From a checkpoint of a small mixture-of-experts model trained on Wikipedia: vocabulary 36089.
Below are experts of layer 3 (counted from 0) of a mixture-of-experts language model. Rows are named router (the router's row for the expert), gate (a neuron's input weights, with its number), up (a neuron's input weights, with its number) and show model dimensions 392-447. Each number is 128 + 24 x the weight over its row's rms, rounded and kept within 0 to 255. Numbers have three digits each.
Before each expert's rows: a language model's description of what the expert responds to. This comes from a sample of Wikipedia text that the model never trained on.

# expert 20
What it handles: Early subword pieces of foreign or uncommon names right after a capital letter, such as K-ant, Tak-uji, H-est-ad.
router:126155131111111139136112130139164116144133137142162161166103125135091168118124107153119095123113104171124129155140118113095138119125076089154060119136130117143167133178
gate0:104083115160139123135134108130136139103128116144116120158100135154118153124137131133159153115151095129133123129144104122141125167120120100143125080090123151155168147149
up0:087078092126085102138137128147149133146104117115090134148121153112134134152116162140133083101122105182111150113141132169093164141086170106141131186125128120099128162104
gate1:164105130146146145115125134144142102093140091105119130135129085099109173146111161101128109144083085125134095126125139141213112137104115120142129165169137151172160080141
up1:136119152119117154108125161163110132102090121113108124154137171098132125159165155122141128167156137144089147106118127106118115135088159124110095124109099121163172133104
gate2:124121126145120118155128142129158094126104130128165124104139116114112131135108114118133172130114120155131095152165117113118123115160137097130128130154135108154158149097
up2:149143113101157124149112156154165127153133105152141124100131120139176165081123107137157138106123110168118104113154153095102146107118106185110123090123101142119132112175
gate3:118109117142128108137137136174152125123101141160150107152129136157107120138161137144158128144104145148133190128124154171151137149116160148108139102123124088144116120141
up3:154121108137130120103141138100089133131139141136135147153144099146124169131135116090127147130072135123125119123160118075099136149146095115120170148137126103115095186099
gate4:132171138118139126121098120210137137126135120113188145118152109090081128113141171131108119112161155113135106176105145097100141140147127111112095119129122122105143127130
up4:146127149132135156109085137098128147122134099147134155170118130137157137119117107110139117098164143155109143136136088161105117094160197161145130161128154144140135118173
gate5:145131118103145104148134144151128116141128164091133169138134108108138154137127114166171130149107128191112125195121136136124129124106115144098117101131209099126153118124
up5:077109128125128098115098132145140065145153174118147150111168106107137116095085123125123109156122134115122090124141117091090160076115127152137100127111082122116131124140
gate6:123146183164107123111155095143161121127152105093110105157144095102104070137124103122159096133102135147145172135106108148153095183145122092165166056113114157136121099123
up6:117149142111154102154133146114115105137113131097087141137091131105119155141162107124113119131159119125100123126123153076106102171123134167138124162121109160096113144120
gate7:116118105130131112129135116121120125177161128130181100112174148177099149124142110149116125132117107146137107093147136125143134101145140143137084115123094148085108127159
up7:135108087099116134139151122118165164119124152143136111169073116100148072116094107092118146105137125106101145108115131158160138104120096125149158152130156122104098079155

# expert 15
What it handles: Numerals and number words, mostly in tables, statistics and dates, such as 1, 2, 0, 12, three.
router:121142127122143117176077117147155112151148134110138173136127139112127145126146119130131163095097128149124101115104167128112146088196161065147137093162075128185160134135
gate0:127149140114139137127070163122126140142123100137135102135141121073114124134171117121109148103127122159132138144138167098142121148133094129125149129124119134103202106112
up0:123102117069141129076126139157152127128155080143136108148127134135130099130113146126110153104142114151174129111147121152131149112147120150124134127129139127075113112136
gate1:120161141150081142153108095107135140129114101118103153142129109094143099121146103138102161137093148119141154095099094113102115119150076148095109069110103127104166147177
up1:142130135119167132182115141147141155155142129165104125124124163142115116185095144102132094150125123109087132137121141141095142103086154147130128153143142156149101155157
gate2:152142134095123131121094153162110104149131107145135170146113100091126168140134098110123130153087191168138098167104120118117129116133090090118139129090111139128148147098
up2:113107132105125153113134111148095147141140162159141120110121123122157128147105127112128099130122156145091158175130104125133120149117157105102131115104140050171120151133
gate3:143040101123153174108149091158150137134132140140163114138136121146153151147174123106134137084118114141153164160120145182151127110164121159108108119120125183159191132125
up3:149108094153170093166071146078147124091147097143120153082142106109100125152164129118157115139110152082095146133142111072123096102120124123103151157163123161144161134141
gate4:153122151117115133139114116111137115143167138128128149116146104150117123111115158120161145106138132125110133165103092101096082138126125122101122142096090118076109142137
up4:135080115128165128123119086148107116149122147090141136161163120165108115141132119121125157083125166125128111131075124146137103116149119138112144165147194068120091113136
gate5:131142118156134105162125166124129140154116172149116120141135086128121127087120136102142120148118131113158111128117131151135132116153151124129136183167123168126127173125
up5:104180114077136103125184078102117137129154094126166107121104155106098130140142166136095129202156175087129105130127116165147190144138145113159157091155085091084118144146
gate6:160141080126149120113089125155108106163165113111117132135169092153087114132166140125141141127194132138177090112114123110111144114098141149125093107139148104138121129154
up6:107094063087131116098137095130083122108124099136179094111133172110093150119154151118116113123160148113129157090096120129139141153100108088145112145135149120112112157080
gate7:149129084161139086104138134123151171142092119100127119132076139105136109119104190112145156094141153135124081149102109132120116106129139184148112115147120107132118135123
up7:104155091129115110130119127126136108135139123098157103099094129101117144162159092123106093109141145133107124092133142105167140141148140119128121102108165128140160114145

# expert 3
What it handles: Auxiliary and copular verbs and subject pronouns opening a clause, such as was, is, he, it, were, had, there are.
router:081137161136100119191075127097138127146127128166112142120096175128094121144144090138110135111101135148146110136105155089058133091116130123135126129161112156127110104153
gate0:109132138121169125165107106104127149128155124149160180115132100151115116146146153127127207108069138152128133143180156092156143110124132153121096138138143137149156147163
up0:108121103109120128101162089185127142066156104132152114153141140119111150122126102119125103165153095180125137141119138167112161158096144129116124123151134141114092170119
gate1:135124160092127141106172116117130159100111141158112123127131177161174155145131111124149135133145063193093134096180171110109155123117124100154088139134145115148109126185
up1:136181134089128155161126139105149141107116147138170137117134142153129086105083127101124177141143139116127132115162155119127110073107136121146126098154117120118108096131
gate2:120112084097129114124126137109085103116079145144137138098127126134146105137160120164138159102118119137097114082173083147146154140120135136148158173139173105133116100155
up2:154118112107149134098127112119102177072162152128150105154124081117101115092140096071127145124131118122114120072155132113108130094108139111143135148141139148118128124147
gate3:076110138129162109113142115125102122084090153096141122109078114115105122147135120133134181096122116133116137159119132129114123112147138111142107114102129121116108153187
up3:121124175115087144105087119174137084126111158119151152126120105145153109110110109112122199143131122097105137123099162102104078104128122123105129146102103142143118155078
gate4:086168140134125129092128113171116122092112135093133098145120176141149157111133103139115135115099139128123156116114130117129092159105106145175153130143093091121105134108
up4:113141133124163157126164134147126108134119128159130126132155121123149173127132180160149141101178135152141116099131136158155175141121119159093159149083147154159132103136
gate5:135133171104129117153093148096172121073138125074104174097106087118118133128124164155146125119136135078123165122158152162141175107101131133101131124122148129160110113125
up5:121098117117130130147171104121123121137170097113156139123109149134089131149155085154093131092071132105130115142117120131106140150152131133154137177140120132141126164095
gate6:126130134142127085142113168114093150123130131112136163149131153091143160137092149172148150139107136141137094100094127124146132125126156125138159103143112124122134091115
up6:145140099100146114146138100141108088071127103085186142113129124151120162139112126142174141108130159137146173099096159131147106113142100106104127114135073097115160115129
gate7:121153126140187122134128132104144121169132142109175167146105142125114137123165131092124108142112135133099114134113120148152130100145143135079142117096093135098165144150
up7:125145149152125170095149179148131127120125122126109119176132118175148142101106142112076152156105158107100151103119111132121135109098134171146080151113124126126113126139

# expert 29
What it handles: Middle and final subword pieces of foreign names and rare words, such as Lup-in, Plut-ar-co, Theres-ien-stadt, Bellev-ue.
router:118130120118140183122117131179154142157134137124121150140112160106088119150166085153115158069113093152150112125102132128124159122141143126158151117123121126148127109132
gate0:123125128098147140156143137169118134139147154136117099157114188169134147134117138073131126159133129145109149117104136113148106147123128138116120143132145110120107114147
up0:151166129109155133136129167120093145181132126176156126118141162096053106149149121098093120136104168166121122132116129122080130132140110132155133119159132129154129166144
gate1:107161147072136109150169098102094127069116109138119108067098134124108112089151109122143153140100150103118134081131129165133134180112103153113138130123107100154128139110
up1:142106087129143096147105085144103111104150089153096153124111130143144132117129148161147141136118140133119106142127129108126104137152103161147150113126129170130112122106
gate2:170157174145130118140145121162132190143148131090148176156124105133146109145119147148127107143118129153114112085158095123136143154122146102128134117167127102172138147114
up2:110125131151135145126139115109141135138106091099164102132125141156127132126148120138134142101108117157138145112127120135137152096119133079132129154102145083132082133140
gate3:108106126122130143090102145100130144109128132153160140130108144138152142140146135123119142135124149114150167090149134092114143162092123091125149121130123125129169155134
up3:156121085133145133143149149090151138173165108162120127137102127095151121151131100107133140119144085099158102123079122120119119151151114107154120162140143119136144112131
gate4:162131121136097119070129122130106117114120117087103094116154132136130158121085113141096088118137135158144112143122119130180085115154117110096126180118132107156088127114
up4:134112137110154156113155105111071150149116146108120113121100100136095171106166135126133112143079112099147110139125114092152107109121109114118117147143167144127114083122
gate5:126103098105120151162168159122128133161166110126108168148125155095139113151142120164178100137105133088128135128132137130167165121128135139164134095126142133128104084150
up5:098127086125147157136102120117149176119146150151156109146092130158097140148149110140124157122125139119166104148132130122119075084110101104124130127137128108129157127160
gate6:088122110175108113122130124119101129097111123148087144109132117090111132147165115104124147124122135136132101149096104129117127109105133130123168072113109149082092121085
up6:150092162143114104091081074144136112103108125116103138119127106112140163110092124113122128150131132179122098099104134099132135163166111130107145125137116111105149115134
gate7:125108116082080095113162152177124128144119153136102157129111115127162112120098134114125104140088125101163161119125161129140111124141142157115107143128142149130093107138
up7:137147175188086141165148107123103105176130146133103100119132151108071121138120133138164114090092102125102111141115144106142076128139095127131139132139115132130141150147

# expert 2
What it handles: Commas, periods, semicolons and closing brackets ending clauses in prose, plus clause-openers like that, which, who, when.
router:073134129104174158178103143143150123163155143099158113142066162094124121142148129124160133101056132132134128100076156101095130086146117098129125098136088153144138099149
gate0:113152151100125137129108172160108095142085128111140127123133166140149084089105118132092166136126105161078071151119168148138145096129151143145124149124147119152139121146
up0:092141116128112107131098149155129121137118137149149146142109111133114091140150138110104164107137138137120129184146126138165155173123145111132145125170105178131131142151
gate1:091124118118116109139130126173145124124151123107136137127142096096117097171122099124141132126147132145144134146101142106124081118153109133105087103118156111148063138164
up1:115120089099159131134140116107156122139155176175159180147065164204141147134127153112167131094147107105141097121110168102158125123154104105142137138145134147109158108130
gate2:148154118151156119116128146103149094134150125145138153134160154128094158111132130142145116074119123107073135159122133122183185134063158130105179145132088142193089145140
up2:170101124158147121105132118126126154157084139139190121091111144149150116127155087144104177119140168129145148071111092135146121149114121135135139134137118109177178146139
gate3:124150122107149068110122126112087136118121099135133116125092170123105092108130135158147161139109112111138131150125176110123140155106100123088120122135169090131143133107
up3:128134096178092138136190066145150110121109128125138093119144097114149152122102151133085069127132113122129154119139118124112156124119108074119104089147109130137132132176
gate4:137087136184121115147135145124140116107149129108116150131102124108136135144160109114139105107149159106148144115137118140119152117110125097153135129140046182145143123171
up4:137119100140146173112172144125104147131082074107130130120029123141091109087091116125177149126117134147123122134159129101133147090144103135108135158146132166177117125092
gate5:159137092102122129104134127105123117099119114120149157068103140096144125148171141107134131103155118117110067123142173123090147098113148162152120122183138138111127131112
up5:125151129070106091143096141123111120124131180101122137114167111077156133113116124167122110163161121178114093134104119121112128103140162113092125107119129137130130149088
gate6:140134129118138129161142152132132132123120114126137119189141117114119117078129130138139110146094102082150105092104103113077121131148143156136167124149137179134120137182
up6:090145132139113096080072125109172155125125173148125097153135135116135140107133133101113140136113126173124156121162106095177113132143115111118136115151127106119173104157
gate7:123165116160130122124130095114115146110137103135117103152114143136102134110143100128105160153130132121149109139119101139101159133143092142144103161152079124105119139112
up7:129109150052137111120149137146160128121088110155127141136112159177098136143073120104125106126152145095135164104103130152085119126131141123115131117078094130113145152145

# expert 31
What it handles: Final pieces of non-English names and words, e.g. Shanes, Ola, Raa, Academia, Stroup, plus Location after foreign place names.
router:106153104096154162141070148107159098190191134072139156138081118131065155138137098154121183140115100164145123151109159108120147122155090129152137130149119141150156137120
gate0:101107116149157088111143169099124120124116094134146112157143167134083119134164111113147139098082151142138110109119099145071106102126150135145135122154125131117113125133
up0:122120103164124126147141137143107134138107143144143103133122148128135110131119135105123095133122135138127101120148097130099119176122162095128133134170105116113186120133
gate1:119190113106150122110158135101136112129139133067112142097109090144131103135129173125109112163125133152109159114124149122125154122107141081158093124135156107131141157128
up1:150156172128109130136143160099132103068085151169132126140131135125137118150122124190099176111179161127146102101142125116117085074136120146141167097150132114130142147144
gate2:116122140083150149111130115115133130111154086090100151137108125132110108113157124087116125118105125150098139161107086180149154148146144159152144129141143116125135164138
up2:096128113119126148165107125081096124103087144105158106119067137125125134107113116134140122148159100121061145110131150147124102123112148101129142140174122128120147093116
gate3:118088138131116123112151120123132145135106114117162107119099120153160142123092115133104103121122133158115106116156172122103139137135076076157119146140165103124117141163
up3:145119103162183089137118165086118096183126127155113154120144147129131136138133116145119095090129139120146114084150089159164112081111148147119103090120154171124162123162
gate4:162122112118164140159136136144101140102097149114111122150106133131087126156112143131199120104110106137136124130085104146145170115099125080076140143125126133140153159099
up4:124135143151089105128100117144176114151074110100136104110152124081141140154099097165141106140095093127126124125126136121123133153134147163122129166184156087095122121144
gate5:099151167111153151134107118142160153103119113140108127137119058170120124160140127170155141137096139129155163161144134111110122109125113119153067154143106119159158121112
up5:149119166082135128135134140084106110115112119105136147125117128116156125115132113106094074144129109141108130141163193141131087132129143122116128131149102168139109105118
gate6:121152163091156135144131166141143131169101153079143128103140094122095126140125141113123107114124120092110128126139136119141144108116121119117153120114145163120145107148
up6:118171122148121175124100128159129132143097099125123158120118156162124079121145113135133157127118173138068133164153165131121131128120134149128137106146147099091109101140
gate7:105127134135125113110141098148117148103140149120111090121136113111118089153079117153144101153128138105140090125133131126055162116111145136147125119129123138161098110138
up7:135108149112111108128143130148120129126135155085100123110069142192132129127077125146137150094122116141095149103104124150106112086142131139148080072140139132097070087173

# expert 23
What it handles: Hyphens starting infobox list lines or joining name and number parts, such as Se-4, plus en dashes and field labels like Genus.
router:142141082104101132139110155167131118094140127101141151138149107096108174152176142118129165160107109157140159163130127130088153134146113093123112120152113147141150125122
gate0:117123103133095169091093134142110148098111170159105131130109125131149114140109153141081150126118135145144152139158111103151145161150061123149126143096143135109160131160
up0:109150132130096099155169151141112132121144186120123137094164077147142179082109097110119130098107080092118141126125118148105144118148154084154082149127124144078116108119
gate1:150093110087101134128144116162102176105106154107091156130118090106110151140101141113140113126104082111136090128155108150106134137151184148131170134110133105123092143114
up1:126139101132119106129102122119119167151096098117179132083096123141163103114112127149123159136159103091129098095115141128089133133124119149144101148095118144114095122183
gate2:137130135121121144131112141081139112137128123149120104137102117100103109152109157130158160139109101136145146082123115128183122114078123147121114116111147081121119165138
up2:109177123119121123130176112147129115123157117109148129119154128113140106168103146164082136118130152107134054154128175145086094136163095136111133109129079152084131136140
gate3:106168106111128106142125099112106123129107132128065156134143160156112137137118139123135099070091121172152100128190114112140150112092103152170098131119103125112100127090
up3:159139099155126108123101134140118121110122151138115135132131106171088134117110085125120125130101103107129104127193077143140139143116153124141121124123134150110113135147
gate4:147102122116133120118102155153126156139113133136121106153077101134111144107153110154119154150118114120160165138140130113114073162106114120128129064134103123132113118110
up4:148095140148134103112098133174126150136110144114135159088119078132090105116120114155158160146089103138149109145117105135157126143119116093127130120113107118143134186175
gate5:155117093106123112131164129113126105126130104163149151158089160140112101102079146109152113132139119099104163135138121127154142163132148079102152114099132198139105159136
up5:129091146155157099141126158076137130102132139138081142156107148119152129082156177123157143108082131085125147179105139110143125088133171134119110128145122106117108140080
gate6:089121128152074090142149132110166139137136123176114131141099173139174087116124163114132167135162091126175148134131081125114102105117161111137123146098118134125119110126
up6:116118134170099132136092140122113131184139134151109134152109124116135108152163120140155159146090169119131133129118103115160114103087144136163146155121102138137119158163
gate7:104080126157191105113087132114156149156114098132114129071165106132141133125080130107130117137131128145135105168102106151152145110131131091123097131149114113144168146129
up7:126116158094102103165161162122065168154155174110116168112166152128142126109132148111107104103130134103131135119133114151096116090140117093124131106093123133132118096157

# expert 12
What it handles: Single capital letters starting names or split words, often in tables or lists, such as M, F, C, St, B.
router:133150170144148146108100099092125143135150126121127166141126170092115161140142101149137129107109102153117100097107134113112129112160133085141141111141128129150139134142
gate0:134122121111120127132156140149127142121140130153076111104175156154139089126123097082130170119145078106080107103107113126143138124157165167149186119165085154123112141132
up0:158110189123093130110158145101181107132136163152077132114106100183151108125141123095147132094121166124106097111125091102077077119146126145090075143109109127117161119132
gate1:136145092136084114151110123123113110107149100128094121164104155118161108130114112119132112118109132117147102138152139152120129144144127176116123125142156122139119127148
up1:122147125122099137093108126150110131108112185134155141125139117114081131154156124139105122119162174137127135134112139145126170123052112141117112126102129092152134116158
gate2:121134122080130103117160121175124108104126164097165146117140102122131123133119151102126127117092112155093163116114125150163143130136135154127124151101134078153103114139
up2:103167125130103145115153130094102142133106150166140135102140110136116110131155108101118155121145113108153123108164156156047167130051122157125125103111132155145151096107
gate3:128149122139099131159157104112161079120115151094112091164123118141129126147132117112130120119153162133163133101117119136114095125115110095125129122133140174116129116091
up3:103139117158132165123166163124103146144130145139150102142126123109121131098172065111145092128130147152117106114135111104138127149166120142116137116139161112126123183128
gate4:144159138158122120155153141126108110079128071117117095188121080116132112147064127115114120106153177128157119112154137122162165114150131095096104108114142109140157100129
up4:084135164117124135114123140188116169116114153107141103134119138112096165157106093103102149077109113135157155137140141104146131131124081106112132173111096114115151173083
gate5:170131120128146135113126118138102126149128138116121186136126166098122171159123134177170117136138106121170177116121123122102163114148142119095137141131144138148137098117
up5:129164139143110151147114131115157140133121124121125089142142146149158090125140156116094167128143140104070142118157121151116174125173147147161129119153129092155142116153
gate6:137112147088161121120092120139128140162139162083130157101096158104148133172120123116123119134120153164153114179148135085139106141142125187113098158131137115187146148154
up6:134104158151112190104203147106122115138092110113128107182091165175130166118138164066133134128107151089108166130142148116115107111134154121123129122173140114134116132147
gate7:093183155142103127151083150128097138104151177160122109135189180118157143135135131117109134114123109144164120134116152109170130087105122119102119169115131155145124135123
up7:157142082122153143137112169132121174155110134114108132105126142145091139125139092165098098127140150131106150106135144128133159104112148110113106140108152100134099111177

# expert 21
What it handles: Pipe characters separating table cells, plus semicolons and markdown table rule lines, such as |, ;, ");".
router:132155127099112149197121146133146131137131158127142168155124184147106152137140126133106162086093092123161109122102147120072129103150124118124125113114103135141121098173
gate0:120138090124143152135102117130135128130128117101126128137169123089109129142150137142107171160113132152137136122058130115144162128138167121114135085149136135076081151108
up0:122104135145154122111126113151160106107135144115170137113141151151109138151112139090114076125155145149144133141140139113100126140124164135149149148112120114165142131170
gate1:121090151128136134069147098111114117126119120106126112088065136098160123125143101138115105170146078133109112149108123104133116125160146149132151101154138109138138129140
up1:109168162108125193111134135113135165147168089152131128126121107141078099140147093118146102139151109112166105122144126124091107139103149130137103106144122121093144149087
gate2:175119127191137147107145113113179129154115126100123102184084104142132129120113154100073148081082124091133123151140134091071142112103138148136073143163167134095085149157
up2:145105099120050158171143103126170103114139124160129121156128156110172162106142117158116153102129117113166129130082121159123131129114126108098097106123103088130140174159
gate3:154138112097121139097146107079161145154116067107111131103130107109133135163097100166135133121146134168141111138111103174158124137121102159125172165158115114083126108105
up3:143144095127132154140173111145111145121090117108137112074139095121175098096142119125091114154116128110185129133132123147135160144172156152126079106146106165150163112156
gate4:162139206150144183156092099095088162117137117135164122144132148074096145131122116103126152134100108145103186094117135082133142100132139130145094107145113117123148139152
up4:107090133063097074095113139170109119151150123144073167084121158173118101104136115138134190122118118068172150106148136164116127111124161129126143140121101093178118159143
gate5:122172141090128096110114135103115152161114160147153137160125144134133141133118124151140135107130104158142111180105130107155147094097102118157159045111154096123118138165
up5:156124139141136137119105125119149123158147145121135159107111133147122160153143148125128126135114157149128117125160109103124145129161136134123096121173087102133132133129
gate6:171130105208076144137175107120169134101154147130198160180114147135087108135134108124108113121114136167135150149102141154109134134134141157091177126135156092097111145069
up6:086137134113143141119123149135125103131124136177151139144111143089139112121163125173127130083081085171113109101143109125128144185125118130120183107106094171120089104153
gate7:102158119080113160132112112131111158126094128140172132084135146112128145148083128103140139120112092163149132088091143133108086141151152115114145152140062143135154133120
up7:145091147146146107093155077183077134118134091124068095147099082136108109129155127090135120134152143125117164146131154132136167143156135125116167125087108120109093113105

# expert 24
What it handles: Word pieces and short tokens right after an opening parenthesis, quote or space, such as born, aged, an, left, digits after decimals.
router:099143111106158129164114101121124097081139136123127146147100155093143139112148091131142140106104099126116069129118161154119136130151124103159129151169131141136138106145
gate0:126101118130127126138164152156120093083143130114163136137093141107154145168135117191156078114117139123128168149050168141092141093132169147130126143112110135100124139134
up0:111070128167121108153131126145149128133125131122121139121167135101094172131086149083102146154112122104161100141153205105112127112146101138111142086153162107149158080148
gate1:123117109127114078139122117141130087118148100116104132172055133117157135111154142099143073129113138131176116167137099151114137125101145115131122097145112138102113114087
up1:163123109146130143136108123105136148105137124109147130111121093158075137119115126123110156097119077120114107184124137086114131168144107146135141142143087140121136114111
gate2:126112150111094172110141075153125162134101161087116163167130146152138111108162147148118193119152100139106150182121152125114165125165107161119101135126135126109083122124
up2:133137128133157138101090090121137125147106174162131095110094098097107114162116142137133135172157130152121131133145128125170144141153102166128095191139150131104107112098
gate3:140140125124138081159122108131135121139165093130107145090120123164113128125177093151086101138108146116119142125112135113137118123125087110160104127164147125113086126118
up3:104143180141120147122111141092117126159138133137129136135095122096113111143162134123180138074105142130134145095115147126094126107126193136139127110138162103106132151146
gate4:081183099096149137095162163132132163118114090155136132141087131120114132121136135090151086162100100128128123123126149136144140158119132103135122178126104128121096132116
up4:151125096122122138143115104152141169106093119132165158089093114167092151121118142159122133157119126161150138093105130161107120126157102093151111113121135108149116125135
gate5:145147146084061148176093145170117152091097157115137091098108191130146146188162105119122121143135112156093170163109156133140162173138150099105141108100147135154135131131
up5:109119114174133162126123070150149104110111096160109098151099108100060143146136127176156119076122110118115181133152141107102117148139123159163111114101153133134139117140
gate6:126149130104138166114132102128099117073151133110107141120141142098170077097140105145111099114130093092139154110144108123163113175146138120170138111153088157093101146123
up6:136126152126129148163127150152137151190100152163117093111105100167100122113106110123104120146106093118114098123194113144160133104175141134199142127131151122104145149179
gate7:120134134150113149120129179153123108119150133113170115137155141113178167134136093117116149122139099156092162122113152116116157107147106104124164203158176109127092110128
up7:100128109123114150127132121109089147171128178122171118127127127087190143109097136133087127111104109139121116130146107115135143131110146158134166120126153143163078126163

# expert 8
What it handles: Pipe opening a new row of a markdown table, usually statistics or results tables, plus semicolons and stray function words.
router:128181135152155143150092140125161110157137156132151127143090133113131133135132070112122166089099109148146128132106150116095136090139114100133105159160125146144101095147
gate0:141145169136117112155136128121129149177143143142084115134112124151117116146127092120132073069173140149141122161123136131139132129136097186128141149136099098099110108116
up0:133159137107112120175116178140088119085118157087117139174155133125109101124112079161131131104141117147099113136161131138145152115132156101092098130116132141131109133138
gate1:112175132104187082135139132153077186169143128097139128155119109136160117138152102150120137143117096150096128107128157148143136120153138140187120123138133098165131103130
up1:119127140137118126137148125159158170121140123122132084142127121165106107144152088154141133139148144105110126128148116154142174101114126108106118125137098126102176089181
gate2:083114118114156125134167145121093163169093124162115120125150114116110141117144114133115123149099132176111092144122139079101121126159146105133104154144101129095144126108
up2:188134088088137159101122102105112105116114141134102141146106127137115162154149090120081155121111147121157185141119152110125112095136102166168149117111129109147118170095
gate3:105115142129137107158084173115136172129109174111108162139133113168116106129118124145078102129122138080178103110128128152139126117111153180074148112125115124122138074155
up3:116114119135132160109122138177093128133119129118173100110100154139134141184122141111132153111161103075121107121148140076134090060099172146131148144120158079138141127143
gate4:130167083108119058132116149136122117131148120128177117111115127127154116115127124101151131134136122153168114154139110124100162139154130123087115136127098128144129097105
up4:128157137142114101136144132169110093113153110108123151098154133086134119127099142109174145132121114150135130179106114172115151083120172091154103147206117109128160097129
gate5:139183137135119110142093147096133092121147149146123158148095126125151111128131133147145141156134135137126067111113134108145147079180131142128151106085164124152065126141
up5:134165112138106132133159154161126132158113132134105134120115112136134133112093113137104186099137161120144164100116141142087119106137127128109106181102144129138129138168
gate6:133155097178098110121124149145115105159181163143169197121128122090115127137106133128115179102150157135124120109144149142150103123108129131139129111176076151129148119105
up6:126155109091102118136117144153162092147127145107160105127130157107110178115175128125116086128121124117089121172094127099173101094122111122125120115121117111122171157125
gate7:138113152165151157138147089127111169147099168099146117157149157126126098122156048116137124139133113127126125169110150120119147133088118142150171066114102151154152113157
up7:099140084148094084117126128157132119131093116133095179153148088156129099101130136131125113131099169180152131102146112150135125134128128115113172130145107148116197122077

# expert 16
What it handles: Common first names and well-known places, countries and clubs, e.g. John, York, Copenhagen, Chelsea, Greece, Glenn.
router:111165134164100133118108133118099130164138146106108144118094145120104163142152115148128141132115121175148137131117151110103144106159117097120129133151119128194133090125
gate0:115128138185154106121129126099107175103066166096110084144138115116127126133122076141169138143086141095143119127095195115140124130131119125122155144143151122132125135135
up0:142149149140120140120134117120110099157151143102141138145174133120096125114121116080126094127101129115116097132128120164122119103139136098181128149107128125141111123143
gate1:112187106188157114153140088145135145100117171115168145167099134115121093135112120134117082132098112096113100137100155111134083124117123128101147132098124109099168161156
up1:134129134163168114114155089108102146115138166160123145121114150099111122128094144113101089146166118118075147128108132172117125143134126131119137084117140111100124080164
gate2:149161119121165115119128148150116136131110082134129100131113110102137134162155131101139104118119117113148137105091166166124152186127134145094122144122088117137180101092
up2:148050118148121135099144125148131139132141144139156151125116144146139134095126120164155115131105143176129133121136154106134134128133145126136130157143134115136141100136
gate3:136127154158107122095135150105124165134127125152100138101084136122138118137101135093081136095147160185165172122090128160128111148122107101124138136147163143140138128146
up3:157111140184117118131161128111102164112182150150132119123170124134164166130137124100127158122109093211073151165092166135138145142128121116148112103153093119102107161115
gate4:086105119131159162165108147133130115125113152119101111135104112172179138150107098137120093145138144142063124164160124161119111164154103131145155104131151126083091128147
up4:112141117114145126125125152089131145117120097123138122145131171144096112093131106164108140119156078129159136171152118132135182152173083163120126151126131121102129089154
gate5:125166112085141159122164148134140103174139123089136162147139125161103098131099127129128130117118107140124087098115160125129171172105108143162079147143184157127109149134
up5:133097100088173125132089104134124139123128098162112156117091107094115198140154115093148149103139125157137105105115108133118130153117106097154159136119132118150141145119
gate6:132133118100110112161167122125148131109153129144124071144157154139123127086099149135086131105189112139140083188117118132138138152124156091153148121115084137115104090128
up6:117125104108113157175131136104147130141143109136144132116144137091122141089107103151115160172138148129097101188139123109148181082128097150149123171146139163147130126170
gate7:124101137139161153126199116104152118160183109164132151075143095079181128117107125110149149087090133101118113185137131121145115134136100078137156155118118122088162112119
up7:122132112126197123147123132164087126088134144174096142143147180182119130116128116116108099110096135072095100111094120108108128164130168157085128132101107098087131153103

# expert 11
What it handles: Particles and participles right after was, to or he, such as went up, released, born, said, plus blank table cells.
router:110144144127158132144065142129129122100143156104151168129119156125105139129160110151148146129105138112177142170122161130094133113137111113126137113150103121163130119112
gate0:148106125107155109116147182109098155119148081087140135123144107159155112132093109103072109110134123129112102113127118123154103139110109105095118118131126107147121113149
up0:116160095073124120143087115120135122131145124135120087150119070106121123109126113127093152114124154157126139136139123143118129138133126148168108154117090149145113136144
gate1:108159117091088110130139155109143126132103147165177131095122096112151117116108110126142167132166143118133128139103103124105095124134115109167103125191118156124142104095
up1:112112087109137142172110129110124144142146161124125148129171108128116157094115151104186131101152109111168154139098109152168111116110113144145114125104126104112137122110
gate2:131153115113091101122162178136125135140110122150123089137206123125131108160098105147139142182105097128119144170154070161126139109145116103100132090144146123141144142114
up2:146126115118142112105100133144130151076147152133087115119116162148115121134132168100119145101095136155136134158116171161071114124141150159120187158091089057165144148105
gate3:147127148132072147152124106124159118094159100104097133115149109085153079122125133119165075129141144090145117147122128149140140150145118136108148112161122121131155125127
up3:167112138111078090140137166125089105143139169144181097140158086110121135135118101100095129130130121171111138155148148096152129094129156156131134189152139146105153117183
gate4:117195109158139124140132111117143150088176132107110153141120147122094141133132155121105099139145110056125124159153133115166126105132112145141175147111111121120130117124
up4:157099114154151171127123125137094123129124120139148138109114115109121143151125125118142165130107146183125176110121121156132151130131152113148115147164160130106128113117
gate5:126098119121107120118150081121116123066116116144168134116139122131113117105103142108146101147126093171106146145118100147143163114112113161129095155181116100095153170126
up5:118121138129096156133128104115159149159133115130130110126126111084141095111106135097148110152138121155158111111165131080130125138145123158104142178107126119142097136069
gate6:122135157077100131116138141121140128142203140072122147114149126082144135126130112156080133118121126112097126175081098108160148155114143150147136141136105113192180115107
up6:119128083123174130141128145152116112128134141078144122141155099141128142143111118154132120101126120149157158101146100136130143137193153127121075129127145094121130133124
gate7:091122144150156144148114108148155193161156175154116146111119121142151144157129137164168110167151118137130117111083136116167118112152151137112119127132106125118101126139
up7:135113118140129099167114131119122092129097142146110127146132126095075121158142105152184113113122114132166134126108142162120167172111145176121134136143134134129124119124